python train.py --num_hidden_layers=14 --hidden_size=160 --n_experts=16 --experts_per_token=4 --d_expert=64 --d_shared_expert=0 --hidden_act="swiglu" --moe_layers=[1, 2, 3, 4, 5, 6, 7, 8, 9, 10, 11, 12, 13] --router_score="softmax" --normalize_top_k=false --routed_scale=1.87 --balance_loss=0.00616 --balance_bias=false --router_z_loss=0.001 --router_bias=true --init_std_router=0.0118 --lr_router=0.000679 --num_attention_heads=2 --num_key_value_heads=2 --head_dim=64 --vocab_size=15541 --norm="rmsnorm" --norm_place="pre" --norm_eps=1e-05 --positions="learned+rope" --rope_theta=2060.0 --rope_fraction=1.0 --qk_norm=false --attn_scale=0.125 --tie_word_embeddings=false --parallel_block=false --init="uniform" --init_std_qkv=0.0419 --init_std_o=0.0 --init_std_up=0.0419 --init_std_down=0.0 --init_mimetic=0.5 --optimizer="soap_variant" --learning_rate=0.00336 --lr_mult_qkv=0.4 --lr_mult_o=1.16 --lr_mult_up=0.797 --beta1=0.95 --beta2=0.95 --lr_head=0.00912 --max_grad_norm=2.0 --warmup_steps=200 --schedule="wsd" --decay_fraction=0.684 --decay_shape="cos" --final_lr_fraction=0.0 --batch_tokens=65536 --max_seq_len=1024 --doc_mask=true --train_tokens=535600000 --max_steps=8173 --dataset="wikipedia_en"
Below are experts of layer 6 (counted from 0) of a mixture-of-experts language model. Rows are named router (the router's row for the expert), gate (a neuron's input weights, with its number), up (a neuron's input weights, with its number) and show model dimensions 0-159. Each number is 200 + 40 x the weight over its row's rms, rounded and kept within 0 to 999.
Before each expert's rows: "comes after" lists some tokens at least twice as common just before its tokens as in all text. This comes from a sample of Wikipedia text that the model never trained on. Tokens count by the router's weight.

# expert 15
comes after: "\n", "\n\n", " | ", " ", ": ", "; "
router,154,204,185,210,230,257,205,206,207,169,217,176,164,182,164,146,197,184,247,265,210,286,240,215,251,162,184,178,269,216,167,171,186,165,169,239,161,172,165,175,124,221,173,153,213,246,212,180,201,251,232,218,221,165,117,214,148,248,210,163,251,197,254,202,235,220,151,192,247,284,289,268,180,208,299,208,223,218,146,232,225,134,154,223,269,203,181,198,222,192,280,237,247,134,202,209,194,221,168,109,228,179,172,199,278,284,218,231,185,227,141,205,228,200,202,167,215,248,199,250,220,172,242,290,207,249,192,247,228,151,204,272,208,193,192,146,254,213,208,230,255,169,236,168,208,164,281,217,188,151,142,238,245,174,209,212,202,145,232,254
gate0,198,254,231,172,230,165,240,137,217,197,269,148,162,283,139,214,168,271,288,146,193,206,241,260,241,209,192,153,225,147,246,256,253,179,222,218,199,194,152,238,212,230,220,169,143,284,157,155,206,282,277,156,205,181,203,177,188,259,235,236,273,155,184,238,176,192,148,153,240,257,204,254,156,205,178,250,258,244,176,272,212,119,207,222,212,165,224,139,218,263,134,201,221,176,206,195,206,193,257,200,235,151,148,215,159,193,205,269,141,221,183,168,192,227,233,194,158,156,213,203,294,124,242,226,213,224,193,197,192,196,191,159,207,207,176,154,257,235,181,170,186,193,169,256,187,160,257,270,212,166,205,195,106,185,198,227,193,198,200,222
up0,266,247,158,158,210,234,193,227,242,176,80,207,249,168,235,218,191,200,119,221,173,137,215,216,128,205,205,242,223,251,172,163,200,221,176,272,133,156,204,204,179,151,209,199,289,206,220,154,263,221,95,243,202,158,156,157,160,183,215,165,189,204,260,179,223,239,193,145,236,139,128,189,231,296,192,169,148,232,251,170,157,244,208,195,183,172,146,203,206,156,205,216,186,250,258,148,225,302,182,229,144,219,244,150,231,161,218,255,170,184,196,279,157,191,211,128,192,222,252,212,213,244,199,154,240,216,233,142,180,211,207,231,268,138,181,212,147,166,169,206,256,162,191,174,223,221,162,174,220,173,215,248,271,225,209,201,200,191,216,216
gate1,160,203,228,214,255,122,215,221,154,166,127,237,215,164,256,206,235,185,184,130,226,199,204,219,242,208,185,187,237,232,144,215,213,121,178,246,278,169,176,147,172,189,193,222,200,280,209,242,196,175,218,271,270,127,160,161,197,265,214,193,169,202,254,250,174,236,178,180,234,180,237,174,101,182,190,139,268,240,182,165,142,236,259,228,209,163,237,257,197,193,296,259,236,229,241,230,196,267,145,184,274,224,162,159,183,222,229,131,166,251,202,161,189,194,171,144,245,219,193,265,139,188,211,294,215,270,209,186,189,218,224,208,215,165,230,154,236,209,271,187,190,162,209,228,225,183,218,157,194,176,224,198,269,189,168,275,149,212,192,251
up1,189,220,188,224,202,229,215,166,224,179,175,257,160,203,256,198,183,229,238,230,275,174,256,162,185,138,150,187,202,189,265,260,155,237,250,213,158,195,218,222,165,179,191,211,179,169,243,213,255,185,237,217,149,211,226,217,256,215,200,149,197,128,241,189,196,246,264,266,129,244,211,259,217,205,219,190,185,220,264,213,196,244,193,196,193,165,157,238,167,195,123,115,141,168,169,197,243,190,181,179,192,146,208,259,312,235,159,248,234,187,161,169,186,233,186,226,150,248,111,91,210,206,175,115,257,154,195,242,163,161,174,219,227,223,222,237,180,179,130,157,185,184,154,121,144,217,131,249,142,194,194,205,143,212,185,153,250,172,163,129

# expert 6
comes after: "\n", "\n\n", " |", ")", "==", " |  |"
router,150,156,188,206,139,178,155,202,212,201,172,163,205,167,153,172,209,171,253,219,127,199,189,230,178,259,154,116,297,102,200,144,265,196,272,175,104,140,196,158,220,172,195,175,190,187,196,209,115,235,208,200,232,160,233,227,150,283,259,222,199,190,231,166,246,209,202,219,209,207,196,185,206,143,210,118,130,160,198,203,230,180,194,187,214,287,162,258,124,244,242,219,221,219,167,186,181,234,206,171,177,198,139,190,242,196,182,203,198,206,198,219,236,184,162,253,226,299,218,152,172,178,154,235,270,166,207,254,249,185,232,235,222,178,170,120,135,163,271,212,235,168,207,202,166,161,239,129,218,170,233,210,205,175,281,191,215,190,135,170
gate2,127,79,155,200,208,241,204,222,233,177,146,173,246,177,238,235,247,154,260,202,224,219,154,202,227,156,103,193,262,165,138,183,219,254,230,184,226,243,230,262,151,227,197,224,193,222,271,232,183,207,234,145,222,219,165,231,265,246,190,205,165,218,248,243,170,201,264,160,231,151,199,212,271,195,167,208,182,182,225,235,158,187,197,153,128,162,171,142,145,168,180,177,167,226,222,179,176,153,173,215,170,137,167,214,227,207,158,134,169,199,192,189,166,236,187,224,202,218,189,202,150,216,191,260,249,224,104,245,182,265,179,317,172,206,195,187,200,218,200,250,225,176,198,198,103,200,175,181,280,182,210,187,197,172,187,115,156,120,222,269
up2,152,160,220,201,151,212,129,268,195,135,220,188,254,210,290,307,143,235,160,178,156,245,230,249,246,143,157,249,246,158,207,140,262,187,266,262,266,188,132,228,210,220,195,214,170,146,209,143,196,244,191,227,213,215,183,262,236,177,181,177,243,249,127,215,289,214,259,210,131,254,209,209,245,223,207,243,170,218,206,225,185,159,212,103,264,235,110,293,177,170,215,202,199,179,233,157,181,172,209,180,151,213,156,223,145,199,169,195,233,159,264,228,200,184,162,216,153,160,172,225,181,199,262,160,215,168,190,254,220,223,238,149,173,208,194,230,170,161,206,199,227,166,168,241,258,184,153,152,168,192,194,205,163,146,217,196,235,251,197,195
gate3,205,129,197,140,172,141,122,118,237,192,203,234,222,204,199,217,119,204,153,235,194,207,186,244,198,117,186,196,190,215,182,211,297,265,214,182,179,193,122,184,179,119,222,217,189,202,154,190,244,209,171,235,230,226,200,185,186,205,223,250,238,166,194,115,228,187,201,283,154,197,208,243,229,229,210,171,213,170,234,155,171,250,218,223,308,231,150,232,205,160,275,245,212,157,200,145,139,198,170,214,173,134,214,121,224,183,193,151,201,223,184,234,137,177,106,196,265,211,111,172,236,198,168,216,182,151,184,177,253,214,225,129,212,236,200,231,220,211,168,223,221,178,76,215,174,126,202,243,206,140,200,194,228,237,229,195,209,147,158,209
up3,202,126,127,176,172,143,205,214,177,189,167,131,183,173,204,232,232,133,272,188,241,128,242,196,218,105,226,183,233,178,187,226,235,253,191,164,128,151,209,172,171,218,243,165,219,162,146,202,255,166,202,159,131,211,242,170,201,188,173,227,171,186,216,122,248,188,208,229,192,192,243,188,231,246,140,181,231,230,200,192,212,183,213,255,270,232,183,256,223,268,195,154,230,217,196,281,121,196,146,198,215,197,201,175,245,158,195,159,206,185,188,175,205,211,214,166,152,186,77,130,211,171,181,242,168,220,143,135,223,257,167,193,174,231,217,176,171,187,277,189,221,147,206,163,260,133,256,147,173,247,150,285,157,197,226,218,237,164,201,288

# expert 11
comes after: "\n\n", "\n", " |", "==", "===", ")"
router,211,259,179,197,193,215,178,176,205,163,158,171,190,163,206,153,170,197,233,270,231,218,228,156,244,187,201,164,235,170,186,184,182,171,218,219,217,177,184,132,128,207,179,168,196,202,225,254,87,255,220,188,215,202,211,184,243,213,204,227,251,256,209,159,232,286,183,186,207,222,228,248,206,222,204,162,155,226,174,235,220,123,181,190,228,249,209,175,143,226,261,259,263,161,162,233,217,176,181,116,145,180,215,235,197,237,222,285,120,184,187,260,150,248,217,213,203,257,178,149,188,199,212,282,273,222,274,235,286,225,258,250,233,171,198,193,211,194,243,258,198,234,146,158,174,130,199,211,126,130,223,280,270,188,259,217,271,150,195,165
gate2,219,209,162,208,216,162,209,160,204,142,256,169,123,231,220,226,205,148,240,154,271,246,132,215,150,182,128,183,126,233,174,213,212,229,169,226,142,214,189,196,161,174,191,172,188,149,202,237,180,157,160,163,204,144,212,140,199,246,201,165,92,180,259,151,139,216,231,202,198,180,166,203,241,192,151,142,196,167,123,218,169,186,179,175,205,213,138,157,154,275,282,218,250,246,229,220,229,217,152,202,222,206,251,184,181,172,198,290,234,134,208,212,251,262,225,280,211,266,192,227,238,210,174,200,198,185,271,231,274,229,203,154,163,219,215,161,157,164,242,205,132,163,233,190,171,190,242,258,160,205,216,263,298,237,193,164,213,224,129,227
up2,167,163,215,273,202,159,251,170,180,212,228,195,188,144,200,217,222,173,183,186,253,264,185,190,224,176,205,254,183,218,252,132,197,166,160,198,145,245,189,175,236,136,168,215,196,231,135,190,135,207,173,208,222,188,184,219,232,202,210,240,164,185,224,191,301,176,191,161,275,176,208,182,205,175,183,240,193,225,178,133,137,211,116,167,157,176,221,199,206,112,239,156,186,176,155,219,128,265,224,56,157,270,197,238,206,190,119,198,240,226,302,200,260,202,225,226,127,231,109,188,226,162,279,210,209,115,141,123,215,194,221,236,120,196,162,208,224,195,175,223,160,189,174,205,174,211,233,233,170,228,187,212,176,217,258,204,208,196,160,221
gate3,202,208,223,214,210,201,134,215,192,164,203,146,236,219,175,145,231,206,131,269,216,153,221,151,193,224,191,173,155,214,163,245,207,238,255,288,194,236,149,221,207,138,217,137,151,203,234,237,245,204,178,178,142,232,100,162,193,269,188,194,124,188,189,272,220,193,106,180,190,247,278,247,181,154,114,168,174,198,178,255,174,181,211,206,148,151,160,208,168,197,230,253,150,235,202,236,173,195,223,177,206,204,137,147,203,149,230,147,226,222,158,153,140,187,208,211,191,204,183,237,239,155,266,278,187,160,145,150,291,234,146,167,255,207,131,159,205,198,292,206,220,210,147,193,207,175,179,178,194,194,211,165,293,195,195,216,169,258,204,244
up3,174,180,127,204,142,232,212,157,200,227,270,202,165,232,119,179,157,289,133,176,195,290,152,221,244,215,205,241,204,176,196,285,189,238,170,116,136,160,246,225,182,171,188,202,178,223,187,128,264,224,213,211,197,207,164,192,129,151,205,228,132,142,225,238,241,256,177,148,254,191,177,226,183,275,210,302,214,195,232,161,152,216,259,168,177,203,155,137,240,167,245,161,270,255,178,206,177,280,201,209,171,183,193,163,239,224,218,179,234,211,207,251,244,197,141,195,228,203,165,190,264,187,195,218,211,232,209,190,129,131,203,218,175,141,218,185,212,137,179,250,233,225,266,134,172,258,193,202,244,221,194,188,219,218,287,220,171,200,222,246